config.yaml
experts_per_token: 3
activation: "swiglu"
lr_router: 0.000725
lr: 0.00769
Below are experts of layer 7 (counted from 0) of a mixture-of-experts language model. Rows are named router (the router's row for the expert), gate (a neuron's input weights, with its number), up (a neuron's input weights, with its number), down (a neuron's output weights, with its number) and show model dimensions 128-255. Each number is 128 + 32 x the weight over its row's rms, rounded and kept within 0 to 255. Numbers have three digits each.
After each expert's rows: "comes before" lists some tokens at least twice as common just after its tokens as in all text; "comes after" lists some tokens at least twice as common just before its tokens as in all text. This comes from a sample of Wikipedia text that the model never trained on. Tokens count by the router's weight.

# expert 0
router:109126105099090130134146084118110176105116116153133182095077068101064140120162189127174180090136106114129144142115137153097148080149156185047135076144183198125144156160108171090138152113124146149115070130118089128135097102085106140137140163158207127139145085110135125138124157115092109145114155087170124111134104162212122103045113118105097159125121110111124145136107118149128127111111
gate0:175129163143119097102165120126088159166115140119132088112145037095145114169178158127150090123153120078119128083074149131051156157078122183119115122169150157166122157091121125159147122121169168155097136125101160147130129138106097147163128138175141057091130082175116112166105140095171089142128139153106088131152183129139193139090100085057136150177065112088058137136106121167177149140163
up0:138139140116105140143115120125136068106061162160174141109150137144077129129087104129124091071123134088091117101173173075183137156125135155088149169163127110115197072163069123128114157171128131102115169103081138094106142102151158118149101099113179160072127082113134076065187093137036165121163106136126151136125095117070111134077164155175125093119226120136158105122087101096065119111092
down0:125142113081146154091132120044097128165149120121107103111101103128120149182130054138174102121126122129120148159112054092114153139146086164135117128076130093097092130152145081158093143127147131119212000141010139131138178166249121161158159124183115109129164126101153110158073176139159101145148107138086194145143165049105136116110115143165183127094159120144120148182121124102150103131137
comes before: " ", "s", " and", " species", "ly", " f"
comes after: " a", " the", " with", " of", " and", " is"

# expert 30
router:121148109096101068078116112155107185092151094135132175123069056105158142096104184095137143116095155092160178120090106159112179112168105152079145112105119179177095133112121160106141136074111121137142078138106097154135172101091164171120133124061149144150171154115171189105166143084139090106075118124138122118091099115159091106083095068132148123163163088105163142139120087112108131094111
gate0:146095149093159148113054107111089117184078072125110082139140125164109148153176161095132170163111140079149102191121098109087137116121105091174126122063135128135120165097165110140104134107094093102178075065091153134105133152149127083154147122098132113068152139095131083143121136083046104102140127113106097091132152209152096202166044100210118155169119171109144149129108158127058138155192
up0:065186102106116093159156130093126163043104141084105149075174149170066088124056127108102198116149081156113109142143141142176178107177148090109119150131172070138128100151148113103181137084156132160124150161162141104148194141075135095138151150149130150143132124096119097182096102170184144158147118129095140118109099139132135044157144134082109151086128103135190129126124151213146069107102
down0:091084124111079129132141149122117129159109089124132113153175137111092107124131162111096126081076121148121111066145151065145122180070165124093148156124116136150101182124162103126127147123137159125104138103110147129130126145132151128072084174107168097171126125151178114118126069060203108084166098140155146160135117083103118207148115105115129096115122136079130103092144145172104116141095
comes before: " was", " is", " had", " were", " has", " are"
comes after: ",", ".", " that", " where", " The", " when"

# expert 26
router:092177079081085079131137098123126160085158112165130207116057125154115161109143172071157159109138110103132127134097093176169171106128109112103112084154093217122116123109040173112122167107122158157192107133142083130117080102116104139144116127074172145188156126116117178070148148098192114212103185098192140119094088153150101071095122096134137140147119104115116156145115119157138146108109
gate0:127058123122099081078141218127144087096088124183103090165158091043140160121112145155171088107124206172121145123161114146099167119120138137083108173108091154175084107154168165112138087100099161094115164121144117146112114126134083138127117119146139144107134166126122143119094128151067131125104043199176102107122119155112138121127049120079160059157178117128164103085174136073160117125127
up0:095126111134106155157121147111121107143107098071097102183178229141125113123190060149184100107113075196095054075151159125112164079094200142153175202156131179103133167144083132116127114180097146101103157154107049105103094141136093146191121111099126144152110227082066139126165138179131117135105119157179139133098157096088097078084142115113103148062185108142113085126088181075132125067189
down0:137130165110148110123146105090121012102161099124175152119140127156155104131062125105134104116162170151116145201125060156115152114181171101167098088131100108149101102199164108166127134192177133111199155132159109120119155159082129130149104158173173127189155127126132172104171112095153144175123108096157118115153173178183199105186127145098079117121107097095134129087096211163145120109115
comes before: "\n", " |", "|", " (", ";", " election"
comes after: " United", " ", " |", "S", "%", "|"

# expert 57
router:129157145138066118173098076147129152108149116162129105106084125135190113133140156127158151118150120116155145103100100174105133063157119182146096142077166177142158180138130156107110153114092136177092120121130103108115173126126152161130155150146183131134155086166204166142161207172151081137142140087139154078099097167163132168119161119076104122125162094075057174185125120151128121091128
gate0:080095167132080158090096128092150074108168130157127087097151148122133173140146104098136143199127101149116080156172130129108139085130108126159149103112077132137080138117148127145102155147117132129096134133162158129114082125121156128115124152165158116081141113136085113197116114113094124100113126153202113210140109122119118164106145149159144099117099073073124111070097091104153132126159
up0:108155145126067137039082097109110125113168134145105093137114173160174169150113126120158109210110140136149159163102079145106157106123160123150108131069134135128147167109102135144074135132104119132123118144142143146110102079111200110087122138115100157145143153104121136189151136117065108105129138118163051144107139130109113206153139068156143119164118105066099060124075143122175121094083
down0:162171122109117106166158110112110148121106150149109095124112184144167156119160126090112148167173130108117171146149054142059131153106174179077093158118117128126168136177158108112162071136133107138145132111171058167100172130125116129108113131048094154049107114136129121050126061131118147121128116130141114141194107160174129130117088166098166140163167113079105131136102152116174125165173
comes before: "1", "2", "s", "ma", "mo", "e"
comes after: " the", " a", " and", ",", " of", " in"

# expert 55
router:124150126119090111097118111128157139087145078139111163102052032127089155106135159122166163119129083099173153179143120153140152092141111149062081118186193137152116169148116156090141136125065161165135118090123072150145121122099157155194123142116160135159151101060134154114144190096125124175143133098137068131099097115161103175093138127095147132106097082082103134152094122177130148099091
gate0:127118086181095142122143130165092168115125109164116077146127120139107077139089096134108206159102112137138144134137155135148146142107207074126165112180126099139133114156153121118127126115007145186182063166087115098125175144107115106173086124138202112142146093100198161059135097120126104125126100140121102204115131145110109153100135205170115153106108156134136163119159125126179110143114
up0:152128135164118184145139120141093167099123127157138121145094097118097148164104126133130196137126145127170180137098138114145115164097164107109154167140120118162113123183157152122085149133046178174175123145099116104105164153110158115152106112186151161122161079135154160089143137132161118140166117178191123166139134129131144129069093200166117148103091147135127133136139139115127090114154
down0:186104133099094098145120086103135155163037105102121127097118166133120194166112129117143140123137123113118113060143114117103156174145145169133091154173079142130151146155148088132125148123199098102089072163178145089071148120147115118106136180153133133116103092136160113138108135154181122085163101149150119128157118148100097179098055076130162104120114213152162147140119102129125130139213
comes before: " ", " town", " city", " building", " village", " National"
comes after: " of", "\n", " on", " to", " at", " in"

# expert 23
router:120146116097062109118084119162131119068181139158120126100108063153159134076150194083154169104120177123189149143088121161082180139153129119105078077123138178137134122123085185087159104122103143169169097122126094107101148115104118162121177154115142161170204118124189153145125167123131090150101104078166101085075075087141137103060078130111129169116149074086128158124116069124150160079091
gate0:125122156077111136148071138064144153088101123157075136107178080169141114103130119124153152105127141138180191135100143172153136113170203146107082139114109076123164109095088133126118148056146123142086125199110127157166090094132117077104132121138149183140159117127139139156124049090099091175098148176073123118111112165108155107172120127133097113160091124123152113130093175154091148175079
up0:119114072175154152149158097199108112152138151105152168138061145148140068170167153133103113180143120143118097160137126084078103098093091116200195098132122186134132144172172130155108102192105092121169151113121139095102133181095133152122166139044106070089091103151137072101135178170177139108136122070159161139116122148155092135118112134092135160105168150132078156102118081139149099097147
down0:149156078078086107147114102171158085115121119168116102104115180074140109119085101097138111110125202137161149162101108127106200095100133137066119132126133176166144153144134144128153125156153122142151122111187158136083142131080086176132137194114110181164164134104179105110140113138102086095154153143118106174057158106161111153152081146139136167126151125163124133151173124138151130147198
comes before: "==", " ==", "===", " ===", "9", "0"
comes after: "==", "2", "See", "0", "1", "==="

# expert 14
router:083158110089035091135069134137091134088192144185128196087094113138140135159131162125173187096123143093155140149094063185093140080165135104125080146144153177184143133143125178065133105078088113182155110105183134124112072095104127151110160129071133145148200143106185159123166164125125092145153122080158158109072144099181082123155145083110096143159137072103119164145114148125121153116093
gate0:112145121202132109175104079128159104141062081157103174114118074153069144113101127100127133085148103096157132146161124160143140182078150023144106147128095126137168125141107142148135105105085144112140100107143193120139152091141098163104137087051100156154086176149136180116099062121100117178149125143076170129160161146134117152111084142140136120146126157098141073120111161110074089155194
up0:133119098182119085109054132123139123161201163054083172159128078202114169122065143095132115145115143157174135062115102112116127152129116094099199112116105110178132138110126154113100151139139093127119133167128130135145168141150112128147145138125119109078155101160116203113104107159126112080133117106165176141109112118134193178152154152143194153157213096172087167113149097069116087178087
down0:163078103167141114160091158102129141141108072105074125095137232091130163167135126102121128138133111181184125175159092133140124111166134164066124060163133086119105130136107215155152102166116018098111136110100146111185167099184132145124141141159177140128108115102171108146110146069184157171083158108124094179163158149130129122160138151170206118149080174179129081153086134061132125088130
comes before: " ", "0", "1", "|", "2", " Team"
comes after: "\n", "2", " |", " Team", " Player", " Year"

# expert 66
router:146142132074061108140100081132120156069153126121084104088070122135170119131171164114176171118156137119111154138104119148075170071168156165076091145090173164148149152135094148101118124159082089179109120095137079130134147106101143178137152148147164156102157116136200143124171185115158084115118144103147110098101082132175148142119161092101128144125144120085094139166117126183137133067076
gate0:124138118096111162099118099158143122176133136179131039150132141142098163143224184058102135168146168054176185082091093145116129203145128113137111098124110083113158018103148118145208092106158137111168118112085136106118121124146132076050125127069110146167123110163125180145052087125119145154190100135074183147121125118120172192151060112135116115135095181120154141130105144140169122109084
up0:151113110155143120126101153112105128093115125100167205076131130114156113132062097172132124060135130208093085116139193125195125101110141114184134171155144163129097166093095156101070176142093123129110168148115110090116147126135123139177076151096106085117143122091174109093192167124146134118113164123229111095119140107085056103090214177125125112121181077143081121119141134132105183185164
down0:145112128125144161098139165084101153139123124172162161200123119134098117162054193142127101122172128078118177136115117068120134186157093152104128075120115053148134133125187154093164096122135130149114160143149160095184127184135191084141122143103132175135120084138097132125123143132170117104095100197143144166137107192106115126119102077053091135060105158090149168106118132112096117144116
comes before: "1", "2", "3", "6", "4", "7"
comes after: ",", " |", " the", " a", " and", ":"

# expert 62
router:116157100071049124101149106099103146065145075167123177104096119147153148142189203109174134123099149083197169193066163186107146101194165105088078087153149167157157098124092169118142133130123135188187108159128102121127080099046103150133132146128151171198155138107150154111145141109128085113154148088178133124102125114191110134131169048077083125153120097087099161168091117141144155098125
gate0:094121050104121131164144168107148100129096135085102144103141207124176137163162145090126104170105218103121099110129081164195104099156126139131120098144151143170135231154112096108132093170159106105138112072113150167115043109088101119177177167107132193090090145165089097189105109130094099134101174138158060118174102237146123161089128182142139091172079103143122181099103164179098125118125
up0:176097255113143139119122089122125142148150144138114117125093095162073139138089144127130137103135058134115129145120158120117150191078130096089203151161082082042091089123102183115110179129102163138117124190135093106147195148160192102092096122131132141170164052130156135062157138113140142118145072107102171147105173021124121073122151085103148154128179145134142084174134103130125100146113
down0:120098132144140108112163138107212117144189093171161109130119181106091043107112175148140147138149143074159163119118171159132110112108141199183146091133091107188132154130097136133073097087114093149143084112148119250096126117133089129145129176173145153145137114111123064126099152169092104149124173083130131143161113096102159103150146080172138110157147111140105125130121131157127113089117
comes before: " ", " the", " team", " first", " season", " club"
comes after: "\n", " for", " of", " in", "'", " as"

# expert 48
router:101144133068064150128105116131121164110121113116100150135119125176120152128154206125161125158176219078159155107072135129110134101141155084060108122105168154159160078094103169115154090113117114170155120148130106117134113113065134126138108183117159164157167144114180171160152136079167074123111151057168115133101130116187136136054178049111094121139153103113095150155076116146131128112147
gate0:112157052123121153125140089149109094188174103094103119089076098104137168120194138191072105134156175139185089164125173145174164074119094163106231142129151118164098101113120122139077081138140148136139146066166123081144146117093114152136116135158112128122121173109132121185155142091116160077131168132110137197139120091127112165096133125170162133103119115129092136144154090153135130163124
up0:145126092155121190111196114103127180153110137124113097163114198167131119109091096119130124143119129146123148111150145175091083098124099178074123114141079119140156142162098136134142137119166151113087092122087095145156131120097086125127077124104164158064147143152177122104140130101120116161099153162126138108146114129154140131080148125094165175112161165148140129122155076142106149090119
down0:088138150138100167130142179119140127150175093090184125154144069093139107138118194154051079167170148128165185114134107122112117133150094160127156141138168159116182124089114171105144100094108123080093116128152103123081118138095124143085095122155068129072179154142183153069175140126092140157167129163139101092106118123115077098083102155103130144110111095125170140122127089155125133149082
comes before: ",", ".", " in", "–", " of", " on"
comes after: "1", " the", "2", "–", "3", " first"

# expert 8
router:129149044102064053085073125128154155119142127101107195107072156179110178127197167095159145103121158128140154123155079166154143090165104124106092061097107139177151129084092180089126105104134132168164132115161044125110151121093137186092120126089151102192178089113137154150155142132179093178124101092159131068070090111181139166082126122143091174152158097091100155152113170197207142084106
gate0:108150104149139096083163140119135118134150147116160133140151131146097048142174152119135091140127156155155183099111151130102187164155127081130115173047069205145154061100124157130158107132102153162059109045115164096121200170067120063145127091088159131147155168128196113124174148108097081133072094120155059166121086147158151136173103114131171176141147120164065189186172149050103169158139
up0:112109185122093168116135137166124105117131126109098124095096186117168161097132131201147152143147106131115086125098146137126135137156136192206137098177199131111128146169114113163146143094107121160164134177136108127138139095189170096093141137150075159159130099185109157102131099110140154115116123171123150141163158135099148085138151181126055118050139145095210098121127083182063103129078
down0:125147052090153111124141144113117151098157079091173122134126111107116114136154182089108098108085088165118129125094143104157170105107165123048157111114117093177102164145128125151150156183127128108145095095116172109118100162171129110188155152169149179186170144152138146136101167152152162168136132066073104141142138184167167132085117098143160096119172081103123165102059147065113098094087
comes before: ":", " |", ";", "(", " by", " ("
comes after: "-", "|", " |", " •", " No", " Succeed"

# expert 36
router:050141131068042057125059156160104161110165108160112184086073110170148162097182196102189136090117127150145126126065122140126179089147128095101149131125132177142160085089179151112120096069124092151166119102168067129124126108105164135097112141136176142136172147119154200087172137099183099141122166119173114096095130112155100154105136075082123145120163093088152145156056106129122161099090
gate0:101128169079129185108181168130116171118100131083139150153126138132125153139038113158136136095151145046157092134193094127120127101154142130082157146112122116167074156133151135140112161123091081093107110132136121133114202165069172161128077120209152070121134080098104093079095148161083235147118155133122126140081137147085154093110102174090081139103068147184094119161113114162103107160091
up0:096105098115107168144122104077118132126131089124184122120176079094085064132214163132110123173070164133096149171113107127128132128105115166159109107073088177131136204126165104122110143149103150199138091203081070127126023130162126176166171130094181138148131180148161115198159161144093074092125076051088153121154192105163134081152178149155146089135050129119141194116113170098101131090080
down0:146093148119073085184090080153103147130122175080085158105104128175134081186139145124168176121100106151090089178099176089071135107129101111104081116122113151087081179125140104090081166090167095141084064158146115155124060163135084098091104141134169145173109147153113120154142120173154177094104066093146108082158159129162125120160168143135130122126136093099132169150082194113089087084182
comes before: " ", " A", " John", " J", " S", " David"
comes after: "\n", ")", "3", "4", "6", "7"

# expert 58
router:094168066119103101124087128185134147088154132160128132072062180106119177121162138125167178095112126086148160113080094148085130094144140124073150143111117195127204097109126182086155128108124127166172147086187092159096145114076115175120120125111151174184188114126168130094132152095170090131118146085205196109089087069193158170080128067135123135120175083113083154135118082174206162062130
gate0:122157179130109175125079091119179122062110113166131134120118145115129122129178117132117130100117175023165122105070135161094100104124139187148115021131167103129113113170074107123119141136144189137097140149143104105082129150126115091136179109076088116079157108156134104117142047122180109144059120083149161061144160168182146166149112120157140111091157131152114123214121100150208145166162
up0:130096120131108031095140159117153117089159122132133060180137150083138086171204087082176106099113132106128139186073168176130141142151209177124096111171118115132148174117086100110147119116140142103108124178095065132106092115120134135161127101151157188080099068145123107158143118133151104103153190157153115028145148133140127125157140122064121090121108065110140119199181049114150147137170
down0:095060112152126178112126114096079086150130132139126137137159105140087128114205161168131122151094138172126156184104129165053111162120146117113141161111116172127121109017156151066122129149095080129155138136139143177154087110093117133148152128112123123114101100116113156124163163153120124148119147149119072050160165110106122140120111113125160145124135145103193112126142082105120080124077
comes before: "-", "\n", "|", " —", "=", " Released"
comes after: "\n", " |", " —", ";", " released", ")"

# expert 77
router:132160092091029067126091123114138145081170135104103162122067155127093128110118107089187170111160155090129123159143078185138166060123123112062114146123133139160133094125103169097122090115139181155123119093142077155097198129075150162153121148081122165182129087131191123116132153106160096170118142118132113065059106131199169137127176087107095186103137094097093139156120154172166127129111
gate0:134156092170140139158177125127139126096163149119133079105099214146128167137120072161148125107147172151114146149122151164119126109088109059147131131127104089156182112050094147173176114115162162132065123147074165152115156115200104150180132105151135202160096073189124159129126092125115133109160174127201125145073140124170145156149118114161114184107128151142109157165139181156135110152065
up0:125105109137103070143133131154161109089165122113095124149121105186171161158103039136188187101147102116158128147070156141124147138121172142141098106056132133157127117082131141179116043100092105115126091139119213180065138145126129099085145117089148169112124110183136116109130135094125117119122180163210112080116111146130078137153120111134101159103166112145096160183178132140136143160098
down0:098117121136151047055097097181118106130087080104136134124143147089170122127153153153145105153091144115099181106160084053163117088135239118088137107101121145109148181144120088127113120138176122161123118156071125111137133136191131117124114096091183131177144096138182041125156141121111164116159170121113103128126129096076118102119095188089113111093140144154168129160193116114156123181094
comes before: " |", "1", "---|---|---|---|", "=", ";", "%"
comes after: " |", "|", ";", " No", "/", " Pos"

# expert 54
router:094132072104097101103124149172137181118156101156138172115105099132091176116158204099170141109122133089179188126104089145092193131142109163067106122117118150142124136094077179113117094103115150146135093100127089160109150118105135147143142168072184180159189080143159207141169177112164079123105122116159081097118110116201105128090111072157135124148148091089151172124148082135127136078129
gate0:202112149147158137098065120140065108201117131118163138127145136161050192130137171179122137142153159122150087113131120167185128121081063086109121130103127095084086171145177094147082106095169128091101152092177055118068123132140097147176116124158121120158137111126159127080120159136018101134139096064230100118126086179174123120171115147123138079116162125091111133069095090069099161142142
up0:191113162162145163101050145153062127183078142138195116144154139097044158143101183173154150161119139092125119096177125126189116146099115087103108151120131110139031166108134101144123068112127116083110136117171089101093134135111130146164124120134136144114109122111126086108127164150092122162140092071181142106117118075159170142153114168140138112082124124108087094114146178071128136125092
down0:103155159117152079097070092074151112116070142124112145100135144157100122159129107137133132160171153135147160129108107151125167157121149107126142146141140077178146093118100109102138098129135149134128112151142087128163093107142144110086086107118115115160134121095179180171136143161106094097131117105102116156093112111165156102164075173147095134124140106060134125110120132112119093116152
comes before: " is", " was", " are", " has", " were", " had"
comes after: ".", " The", ",", "The", " the", " that"

# expert 64
router:160153106094070103133084113123121175120132128109112106119083160124104132110136164110168176115116134080110152153094126171080181095144104172082051139111164126144144125121126148075133122117078095169090107145157093121134141113099141155144134160098192157150200104115197153089156188149196107103121135117146096078080079123187120140134178066073114154142176099067070179188091143199134133035101
gate0:115169176096112136126175149138117142144140142107132173127160152141255098134136171091121132103108196086161118167149172125077150116152170155164073210084122117162078154159112157149063169127077151068143131134146102163144086142154161138101139165103169134100110113168126136108155119150115115111158108126153170069134130118132151115189152160227141135140150145114078136109132083136141132160196
up0:129159192116102114156149124169165152166141180094126154129166167123188123137160150101119096100114136101123122141154144117084135145139228145181060196056181078140114146150111162145085115129108167087146143115165110144142105133163142174097134154069133111151118092166097115145158114150126111115143113134193192087161140125127141105160134139237130130127145131117106100107103100130165107170148
down0:164100160154150048166130144086122148062076189133106163105168138137162095124139124149111090085125096097133124165123127109118151124101182169100155146072150148115136131146073172109064178200116146146166123156153088135109152084088101104106149121136149135119161174130134115116128137134131150096163080135129193150110135115101142113120177152084105157162078067176100121119120124056155153114117
comes before: "1", "2", "3", "4", "5", "6"
comes after: " |", ":", ",", "|", " September", " March"

# expert 38
router:102132139083072086124082121117135155116155142125113177101075067157088153155157162089159188128142140074211152144130078171137152116195103102116058141123167146149123106142116150108123104061078111147133145108140094129084116072114155130125119109150167154105167096145197150116116147100095097132131097135133088083026106124196119114100123064098149142121099098108108172140133171151134154095143
gate0:113125081107163058107063096166091129107135137078141104104091095145145095135076124150200106141173191136125112103145098153097150053130086121143102091155121099156156158065136132143113147078114150158087156136101177180085061085125176098116128125137161097173139146095138187164098122117152092131142119190088156105067120128178140136090118172150117110090122097138125141095142117172152101188089
up0:142147094083153086110121090170054095098137114106170141137061103174135148140108138126137079119154175101079133151121119135127139061108028135120092090119129054157155168106157119153103129120099118144120140173118151154099114085085155102113151171138148089131129137130122150102083119149172092122115113147113139099060114126125133116086116196159143126097099090130157153082121077169142102177071
down0:097122159111135137094058106159121137115130109130141099103135126183121065118062130122117075106147131173158122073108137171101143069165094090157171116192141125136160141115145120132153112100120118133094147119093112187154107079086200128125113104161108137186103151146144100188095120125095089119148111116146081097160094137126069118123125132144119108126137137109166147193113032127163099141103
comes before: "\n", " The", " In", " It", " He", " This"
comes after: "s", ".", "==", " ==", "6", "4"

# expert 1
router:114186100090062092168106116168143136101163112132075161106082075204101124071155167128157152089095142100149193129138075169118192088192122095123044095114099171146110143099091186101107141065087097154114101127154101111145150111106192142071161133122126140157157109105170178116145173102148106150113139073169089113087095123150099170067118111091094145080143133111123138154110167162074191093128
gate0:064147111123121084122131128120126129114179163063106114094101196073172048148104188204103188114140121113082148060110103084073153114182135120092122116097117125138114180120071160121157203124139151140149114117212103123108145127156186080119105139094138154062157121127160151110118137131123094149141148118145161091100153132116082089145140103112119104077101138100098123153121153126175068119160
up0:110125141163119200100096141109071108102110159165116097128137108174079134148122059147118099099181151148129140201088114090143172129130114144113149086110199139121186175132171127109145141101187139128130165132063182186150153151129071113094126137124178135120080090161109124118110126137212092128147170155110191122161159231176102130080080167183164120142093115166175118157138120123141130132122
down0:181131118185095104181166128116114184116135099203096165143140161066140092133195121145071098082087135105113132121069147150130084069128122151153112175129137147116141117117131132172129150126090118138103105135115107143115137134161174143145109122127156132143151163091133187101136104110154161115111115116070138068156142154097154137152070119145159118117107140146153076128139153179119113093129
comes before: "3", "4", "5", "2", "1", "0"
comes after: "9", " ", "0", "3", "4", "1"

# expert 75
router:131134079096080124108113141110125156092135128111148117091098113209128173129151218124147147096137152115152096140159115142143136110144142088108107151120152120198112178126128203111111135087113098155146153120125054148145143083050144135096125152122156109170156109107177151111140155139127102106143138078127167131088061087181106143083124108113163117116110066097121136186085186180105150124127
gate0:156127098115113113088139151147104113128071102169110130146137119127145090154167100090138151058110142140103137105112145193062147110114146148139140190166090106087173157175114167110096119157127125109158088132090201068113157083112105096113183098153172187107085128133118107156111128096069126145137115087077134087095168125122119074139112150054142033148088139145153089120140143122148081147073
up0:178131158102092113114062141089104120077088145179139114120123175204073097139165108113168149110116048081165071142099152146104133127111182120144129109083190111107158187133146127136105135156165136116160131187118136099100162129125161111104155137155092086190168120151082115138115154114100105070171114097145137124115083134176104080140147154172173104124055092116194144116104112160102134137114
down0:118087169174102183118153081175159097150131143142140136139132105165149198111195105113146137144125133134071198184138111169131145199126120128090113181138157167147134105126131172042111138150116076122134146157112151101150128163134160153143108109158099139093173188154155152080110153178087117106155099142126114190112154108100150139170160089145142116094209194115108143095131116111105062124150
comes before: "0", "5", "6", "7", "8", "3"
comes after: "0", "9", "8", "1", "3", "5"

# expert 10
router:109181116095095095109157087123146157078163135167156147087107108166101158125107163101171183071125079147160180129091139172126138108217103098130082111142158141181143159077083163059109157111127108163111155125151140131134099071092146187090161143120144088207183116140174174126153156088107076157154134114152094121112074110138157153124096035139111113132125082108165191160128186180128155088105
gate0:191097127165135143084149111091133140106139109052151090158178137055076119111031130144104110077179105084109092107157175121088145100103121091139185134128085113139110114160135123158180165160111129173106117077097084121120159105146137081197150127093093154103157124123080050162100167126135107125126106132140163092085113164155106170161140113088098124101163125154164123176133124149093096140126
up0:093122159102124162165107146168130102152160130197113126112069130175161123162234130095160122162043138144142187106122108136125140166119125180136123082164196118125156147128113120102061087120138134126159147170167162132139110137130136207113108097180162128144078139119152209090146082126138110123144115138159107157140166087091147076135111114164156101178082115097074134078183108088177155129108
down0:193107128130080074106143082104183157116176190148050108139164166128127133099066088139105131111098104135113118027155130146195110156122125203052143169141084187132085181148116076105103189130072085175116145128129169190197163075166168125136094190077123101124109185154157121148159138097105122126145164124143153102149112165159170168178167122093143123149142137109132182165113163097088103172157
comes before: " ", " —", " \"", " +", " new", " −"
comes after: "0", ")", "3", "4", " —", "5"

# expert 71
router:092121134078064061130105110132110148096155136128123152106068101160118130122155164085140169116140132088186136110128104162102158109150116144103100154093173150179171142144089133121112110067078137132151110080116102111101145086135164144165149115118161167121172100157186183111146130128142097128105122100157102059042115153183114110118147059106155130111151079094086171142135139148124127060130
gate0:135141094148202132071203167171156136106114114131107117106152115153129096121073110117119131157133160092142116135131173126090121123127080154170128115115149118114112194086140084110080132132156178139139108096147037100169177130156152120150079127116184147108137103135113124138110078153155124136146108131073081110141166151082130116177105131148116151113131146174139116135156128115047141110060
up0:131130137087178118128137120098160116111128125162150069109127080125101110090100130077118162104159198139161097113131230093177155171138065131159220181113083089116084166108093107114127188162109115165175088096113092127125154133108128133156106107157152142122172140144195122160132127133047145136141051091112102130136150149121097076215206160121064050097157123118113097095130078117093121102055
down0:106121163131132088160128097129095180118145138046202065112101142131126129170102054097101124121082091073140119118125156106157150179157123160131114147140141098172123129168108172135113077069141123146170097109149128167169122168119121118190136090103115119089089163148102157132157150156163113120156126098108149072121125132148120103181171082124112083074078116146131140079064056031102126130167
comes before: "\n", " The", " He", " In", " It", "=="
comes after: ".", "\n", "s", " =", "==", " =="

# expert 37
router:113160089095130076131135139114135152079147059134114143048110096128140153076140161152137180100133155110194129082118087176087163101167114150118069069076154128169163128131133167102126093102142071132162141102135090127100176117112146175139109171099190153156164110154142139116187141099147091137137146080162147096095095080180102126130159069119119137131174102095122141109142139182170136098097
gate0:118140138178126159146137096083141146154088119169137122122132112147177156106074102137120158185183123139111129126103122073092205114133174126069110135157129173139141125105126127096089078132155153126153164117107108167147137124121141109159164140106149123083102125081152141159102056155127118122086145098182150124100177113189146127113164113112134153165142158122115147113163083064135076177103
up0:133103134060136120136087133241105114106196123059139165105102090126116102182160164092140073109076153103123140105141150178122075156133106133166121123143134069132150115144161138137148136109101122122106061146164131061136144127126101164111103115171069116166168140170102134104156198112122131146147115207096110117132104134087119163159072101148132095074136093156138112167134160210169177109135
down0:139144143115094065157129129171025088142153082049109179102080110192107078136138106140189118098076134101064138139079069194135105150056141151141133139118082148106145181161112110186140107157117088153231084077138149143078056118152111181156127142130149146148096117165179128131132085063160128135137086148069075095118156090112099152158114169111188070124120129108109133123153148139097165096111
comes before: " a", " been", " also", " the", " not", " used"
comes after: ",", " it", " It", " has", "s", " was"

# expert 69
router:159129125098008116080078089144110155103166136144139116111106120158144171105120178116187178101114125129170143127113129190141158118133133123090101156099160114143149120126112201101149142062097113152113123115107107147137130081140162134125153127117147125191219121154207161139149157125181100117156095101151123140080088085146107169085133087087140134119144096085129140162100118183110120110129
gate0:124116213058088134102118155110115152115092123073134134153134095120034111096129127132110119134143142097116123107094151110146113122163057126154149156137168073157054194131103145165072083151129127157153199165221128155112105133130151114120126147140155114105133087127088132156131132114134184135099111121099179069117148107139153114144172182137103135131091130125116125129074112122089111135087
up0:117153131128135179178156088109099124107123097072122078132126102106135090127114114135090121142050056073052219190135173103084128149138093166123091122132139104121131113168137154133148070150103114160107114197136153102169074134136126147151121147186154128109138160148099120152152129139140162145164099133154157142184113051135118141171129123209088144138134112118122136144117190160135145164088
down0:108144140157126087175143137132101161112083127153090142160145106124150052115151113222171141152165143132155139212120145107146132092095120123127050116119123125104096166164137167121137157149148118151147167070149105139124153181109143095097086086162151096148176121197133153129123122108136177166132169131064159151156129107128189201155076094105178104115171158149124151153128192171144101146058
comes before: "9", "0", "8", "7", "1", "6"
comes after: "1", " ", "2", "9", " (", "0"